python train.py --experts_per_token=2 --d_expert=112 --hidden_act="swiglu" --balance_loss=0.00909 --lr_router=0.00145 --head_dim=64 --vocab_size=8192 --qk_norm=true --init="normal" --init_std_o=0.0 --init_std_down=0.0 --lr_mult_o=4.0 --warmup_steps=50 --schedule="wsd" --decay_fraction=0.618
Below are experts of layer 4 (counted from 0) of a mixture-of-experts language model. Rows are named router (the router's row for the expert), down (a neuron's output weights, with its number) and show model dimensions 0-255. Each number is 50 + 10 x the weight over its row's rms, rounded and kept within 0 to 99.
Before each expert's rows: a language model's description of what the expert responds to. This comes from a sample of Wikipedia text that the model never trained on.

# expert 7
What it handles: Apostrophes, capitals, accents
router:42 55 59 54 51 62 52 61 39 43 26 49 69 54 37 50 49 67 43 53 64 62 47 63 62 62 45 18 58 39 46 53 49 42 45 52 60 53 44 30 37 29 59 66 49 37 54 57 55 43 32 51 55 60 51 56 54 55 47 71 38 53 56 21 42 45 52 43 39 52 41 63 47 51 38 51 59 55 60 50 38 48 63 50 53 57 63 55 56 49 44 58 52 53 57 44 62 57 55 42 39 48 41 43 50 45 47 43 44 47 61 42 37 70 62 40 46 46 58 41 52 50 49 60 54 37 48 30 49 37 43 50 31 27 53 43 57 61 44 48 43 47 49 58 41 42 80 39 47 49 51 53 62 53 43 38 63 61 50 47 52 43 42 60 48 40 51 36 64 77 53 47 53 52 54 58 42 42 54 52 37 52 59 49 71 53 38 60 57 49 64 66 48 50 44 44 56 47 59 51 29 54 34 45 34 58 67 69 48 35 55 30 50 59 43 37 42 55 50 41 51 71 42 54 50 55 45 40 61 61 79 53 50 56 59 41 51 45 50 62 54 65 52 42 37 42 50 51 34 75 59 48 49 40 49 43
down1:30 44 65 57 52 52 75 67 54 68 42 49 50 49 57 54 58 43 56 48 55 55 51 42 17 33 43 52 67 51 51 46 69 41 54 49 46 60 58 53 62 47 38 40 45 60 41 50 59 56 48 50 49 56 50 75 67 45 30 52 39 43 65 64 63 45 56 52 33 52 67 63 44 46 54 39 44 57 54 61 53 63 41 18 51 46 47 51 64 58 44 44 47 46 41 52 51 42 62 69 65 43 43 60 60 40 59 34 46 50 51 48 39 40 42 54 69 56 46 48 58 53 39 43 52 41 52 49 56 53 32 57 46 43 58 37 50 31 46 44 47 56 30 31 60 41 36 66 34 42 70 55 49 45 50 47 44 57 27 39 48 37 48 63 64 57 38 44 60 61 47 49 41 47 56 47 53 65 34 57 42 50 39 64 48 50 46 33 62 50 47 53 56 56 55 46 50 43 66 34 75 37 50 55 51 48 37 39 27 58 49 63 50 43 50 41 45 42 33 40 40 47 68 55 48 44 45 54 59 42 47 43 51 46 72 49 47 60 59 53 55 62 50 42 50 35 45 41 48 60 42 37 57 50 45 59

# expert 8
What it handles: Plural s endings
router:61 50 57 36 43 47 54 54 42 60 44 30 45 65 45 73 59 44 39 66 54 60 48 46 56 50 43 42 42 30 44 59 40 38 32 63 41 48 43 55 62 46 47 68 46 56 60 62 42 46 44 70 60 42 42 61 57 48 54 43 46 45 61 36 58 40 64 57 47 54 49 64 68 50 33 43 44 56 43 58 73 62 47 61 49 41 61 57 57 57 35 71 52 44 52 57 52 32 66 56 39 51 51 47 44 42 70 52 37 59 30 45 36 69 28 52 52 43 43 52 39 61 55 52 56 39 62 37 60 45 36 29 45 68 35 58 53 32 40 57 36 50 52 53 54 41 57 37 41 58 67 35 52 56 48 38 58 47 63 47 39 28 44 60 64 38 65 56 48 57 48 55 43 54 46 58 49 53 57 39 46 57 61 45 70 45 46 68 36 50 47 53 56 59 52 40 59 37 46 64 32 54 39 51 53 47 47 53 42 43 62 59 55 58 44 46 52 45 38 43 50 59 45 52 49 59 63 37 61 64 55 57 49 33 57 37 44 63 42 67 51 41 42 40 33 49 73 56 36 65 57 55 53 51 43 37
down1:47 38 50 54 44 68 51 54 38 56 43 44 31 53 52 50 38 36 53 45 66 34 47 37 44 62 56 62 59 51 50 56 54 64 35 57 51 35 49 66 48 29 41 56 54 50 51 54 62 43 53 58 37 33 27 50 49 42 52 52 52 53 71 42 45 47 41 71 33 53 59 33 59 35 48 52 42 67 41 62 63 46 59 43 55 47 55 54 53 45 62 40 49 52 64 55 52 45 41 48 44 50 35 20 38 51 43 62 45 54 62 50 52 32 57 47 31 41 44 31 59 56 62 60 37 45 57 48 58 55 65 40 50 49 28 43 51 51 44 52 52 51 52 29 57 51 61 55 40 59 42 57 50 49 58 51 37 62 52 62 60 28 47 41 43 64 42 33 43 57 61 54 21 65 74 68 37 48 48 42 52 55 47 65 44 53 36 54 66 58 62 59 68 66 42 71 54 55 57 52 56 39 49 51 46 43 53 44 37 36 33 27 67 46 46 69 59 44 41 48 55 67 49 45 59 60 52 51 54 44 28 44 55 55 44 63 52 46 44 43 40 48 54 47 54 56 39 37 43 50 58 52 52 44 47 60

# expert 35
What it handles: Adjective suffixes
router:47 38 56 63 48 69 39 49 53 45 50 43 55 60 52 56 50 59 50 54 42 58 62 40 48 46 51 21 58 53 61 56 58 29 47 46 34 49 43 44 53 28 45 65 47 61 54 67 48 56 49 67 53 37 64 63 69 34 47 52 55 40 53 31 59 19 48 48 50 33 34 57 63 53 53 54 61 54 60 63 42 59 48 49 70 41 68 43 55 26 52 52 48 59 46 38 36 74 65 65 33 57 51 44 40 53 64 58 50 58 57 38 47 51 58 33 43 56 33 52 45 51 44 54 48 47 63 58 55 44 39 44 41 52 55 50 63 61 40 67 32 65 49 38 34 37 53 55 56 54 49 24 44 46 46 31 51 39 41 49 39 55 41 45 45 49 46 35 50 57 56 50 34 36 39 43 52 59 61 59 43 69 59 51 47 62 40 35 43 42 57 59 44 54 60 40 64 41 26 53 34 53 53 53 44 51 43 60 48 47 55 45 34 41 58 42 59 55 58 48 33 55 58 50 53 57 55 45 49 56 41 53 65 63 51 42 61 64 45 55 58 61 63 32 42 47 62 45 42 44 43 52 38 42 59 35
down0:52 46 53 59 70 73 66 54 52 51 52 53 58 40 41 62 45 72 48 55 42 54 49 52 36 29 38 43 60 53 40 44 67 47 54 50 38 36 48 57 43 42 48 56 43 43 38 60 43 36 57 61 79 55 50 57 47 59 47 53 49 62 38 36 56 64 37 56 45 49 59 50 55 45 53 44 41 47 53 36 64 49 62 44 55 66 50 42 40 44 53 50 43 47 48 51 33 63 45 60 56 52 40 58 54 42 41 54 53 53 59 47 50 67 39 55 51 43 41 49 52 55 22 66 60 51 64 46 49 41 50 59 52 53 45 49 53 61 50 41 62 32 41 45 44 59 41 53 51 36 54 47 58 40 57 52 60 54 47 48 44 52 39 40 48 57 53 50 29 49 40 60 52 64 51 39 52 52 36 65 61 63 47 39 68 59 63 42 54 52 37 56 32 50 43 35 28 56 39 00 47 42 52 54 48 43 42 62 55 60 50 49 35 50 52 45 64 46 46 57 25 38 41 58 40 67 39 48 54 61 50 68 50 60 48 60 55 83 56 54 38 42 47 53 53 61 45 50 46 50 52 34 40 52 52 76

# expert 15
What it handles: Word-initial capitals, -ing
router:40 49 46 41 44 56 44 59 49 46 36 49 50 58 49 56 68 45 56 45 66 74 28 41 56 51 61 47 76 42 61 52 66 37 51 53 38 48 45 40 57 43 49 47 62 52 65 64 55 42 26 45 47 50 48 54 61 38 62 52 56 48 54 16 51 53 49 67 60 54 49 64 57 46 35 36 46 26 46 67 70 54 54 43 57 38 47 45 62 33 46 58 44 54 47 52 40 48 55 52 38 56 62 60 39 51 35 50 34 62 57 38 57 52 48 36 37 50 32 56 55 48 38 57 32 32 62 44 67 52 39 65 35 63 49 50 57 57 47 49 48 69 36 53 58 36 73 52 57 42 42 55 67 60 43 41 48 48 46 51 35 69 52 65 56 30 65 48 31 51 65 56 60 57 45 46 54 42 50 64 49 36 70 59 66 40 54 52 65 45 42 60 39 60 57 52 31 46 52 58 54 52 44 60 33 52 46 56 41 51 40 51 56 50 40 48 48 48 72 38 69 42 41 47 38 64 42 37 64 61 43 58 43 57 56 62 52 54 47 51 50 63 45 49 47 60 59 52 45 58 56 56 47 50 44 50
down1:45 54 61 53 40 76 56 57 45 48 37 52 56 45 41 58 59 60 42 56 41 56 37 55 45 49 42 50 33 62 50 45 44 47 27 37 43 35 64 48 57 52 49 51 44 38 49 48 51 46 38 56 49 41 46 49 40 61 42 51 51 54 42 42 38 41 55 52 51 53 63 47 39 40 48 45 33 50 49 68 62 51 62 49 42 58 59 40 67 48 51 53 39 67 34 32 53 38 39 48 57 50 51 52 34 44 66 49 48 74 57 63 39 27 55 29 47 84 55 49 48 50 44 55 30 54 49 58 37 51 53 57 39 54 61 41 50 63 54 36 54 46 58 44 48 53 61 40 47 65 48 50 61 54 65 49 58 44 69 41 42 40 60 71 53 61 51 46 48 60 60 53 52 63 53 35 38 62 25 51 51 52 38 63 55 45 52 60 51 48 55 59 45 46 35 56 51 63 55 39 54 29 57 45 66 52 50 62 36 63 55 31 43 41 45 28 41 55 53 60 38 56 25 41 56 32 47 50 37 19 51 63 58 45 36 50 47 57 39 43 55 44 30 37 59 44 58 61 69 47 38 63 50 57 49 49

# expert 4
What it handles: Mid-word fragments, table pipes
router:63 47 49 46 34 61 53 56 48 51 40 20 63 56 46 45 63 53 63 63 71 75 44 40 62 61 51 32 50 40 54 51 47 35 41 52 43 36 41 39 36 36 61 54 43 63 52 67 32 44 49 63 40 40 48 46 71 57 42 64 45 42 52 33 67 43 40 46 37 52 47 57 68 53 46 48 53 36 52 51 60 59 71 55 48 58 56 40 58 25 43 51 43 50 44 31 43 49 56 49 53 53 65 45 51 49 42 48 48 47 50 56 48 59 49 51 66 48 52 63 50 52 27 62 47 45 56 46 61 55 35 51 33 56 51 41 47 42 49 60 23 60 32 66 48 46 75 43 44 32 41 58 48 45 39 41 27 51 70 65 45 57 54 62 43 56 52 48 51 57 69 59 51 53 61 44 47 40 37 42 59 56 60 47 50 50 40 56 47 43 56 55 33 57 58 53 54 47 41 64 53 49 42 59 34 47 57 57 53 50 67 50 45 66 44 45 45 46 55 42 55 62 54 58 47 59 51 34 54 61 58 45 52 77 56 35 50 62 61 52 61 48 39 39 48 27 52 45 36 70 47 54 51 44 52 37
down0:61 54 53 54 37 57 46 55 53 56 57 48 53 46 55 44 33 49 41 30 36 58 55 51 56 51 57 36 62 51 48 58 60 59 65 50 61 55 57 41 59 60 38 23 52 49 38 54 45 75 49 43 63 62 55 58 49 60 53 52 49 47 51 41 49 61 56 41 64 58 52 50 48 48 43 42 53 58 42 47 58 48 66 66 43 50 42 60 49 67 63 44 59 60 67 53 68 47 48 48 63 68 45 51 62 76 50 63 48 48 24 56 58 26 32 49 65 42 57 49 36 34 59 63 42 53 50 49 54 40 54 63 56 44 51 45 55 49 58 45 52 31 48 61 58 53 61 68 48 57 40 32 64 37 45 48 49 52 40 57 50 43 38 39 56 44 68 61 58 49 62 52 70 40 65 42 40 38 40 43 58 64 65 31 45 58 59 50 36 44 41 53 41 67 59 60 58 51 74 38 52 47 65 46 37 61 50 49 35 49 51 83 47 47 47 64 34 42 57 47 44 51 44 65 41 61 49 47 44 61 65 50 59 40 54 53 69 33 48 35 54 46 47 50 57 31 59 61 53 47 60 45 56 60 43 58

# expert 13
What it handles: Standalone space tokens
router:46 23 50 33 45 58 29 59 47 45 42 46 51 52 42 44 48 59 69 49 62 63 57 46 48 48 55 38 57 43 47 49 54 36 45 54 42 32 44 52 41 28 61 62 59 41 49 50 29 60 38 54 35 38 50 63 63 40 40 58 48 63 72 16 61 50 53 48 41 55 34 68 58 46 31 50 56 57 52 57 51 54 46 59 56 51 43 37 59 51 51 68 41 71 52 46 43 40 47 55 51 53 75 48 41 55 53 45 46 48 56 57 48 58 67 40 62 63 39 56 45 50 40 47 62 34 66 52 63 41 37 38 43 58 48 42 50 43 37 61 36 59 48 39 47 41 56 42 42 55 42 45 41 39 31 53 57 73 42 49 38 64 44 62 57 63 69 51 51 49 34 43 32 57 45 37 48 64 45 41 63 41 53 56 58 61 55 58 52 59 57 54 42 59 42 41 38 61 38 49 39 31 56 64 50 56 53 58 43 51 48 36 56 63 57 49 51 50 53 52 55 62 46 44 37 56 56 36 53 65 49 63 68 54 61 54 59 53 53 59 61 45 44 42 25 47 55 71 60 63 34 48 42 53 52 38
down1:42 48 54 43 57 32 59 47 60 51 50 26 32 35 47 51 56 34 45 59 40 45 58 46 61 53 48 61 52 34 59 38 62 42 44 65 43 53 61 29 53 53 64 50 45 62 53 53 43 51 64 46 67 73 60 70 40 36 45 48 46 57 47 47 59 55 40 28 35 54 52 45 49 48 46 52 53 43 51 57 49 55 63 42 53 51 28 53 45 56 40 67 46 54 30 51 23 39 56 62 49 60 29 53 51 59 45 54 45 32 52 55 50 69 53 39 59 52 50 64 43 47 31 50 37 52 37 59 48 39 38 62 53 40 61 51 37 54 48 61 47 43 34 45 50 53 60 47 32 34 49 29 39 64 48 65 58 48 51 53 46 59 61 45 46 45 50 24 59 41 35 35 44 67 41 60 69 57 59 40 56 53 31 50 37 41 49 56 35 58 49 55 59 54 51 54 67 51 58 35 58 50 52 54 38 53 31 45 42 63 27 51 46 58 42 41 46 58 40 50 59 51 55 62 44 48 58 37 53 44 48 52 40 57 61 47 54 77 47 47 68 48 52 51 48 34 62 49 60 44 60 29 53 45 44 66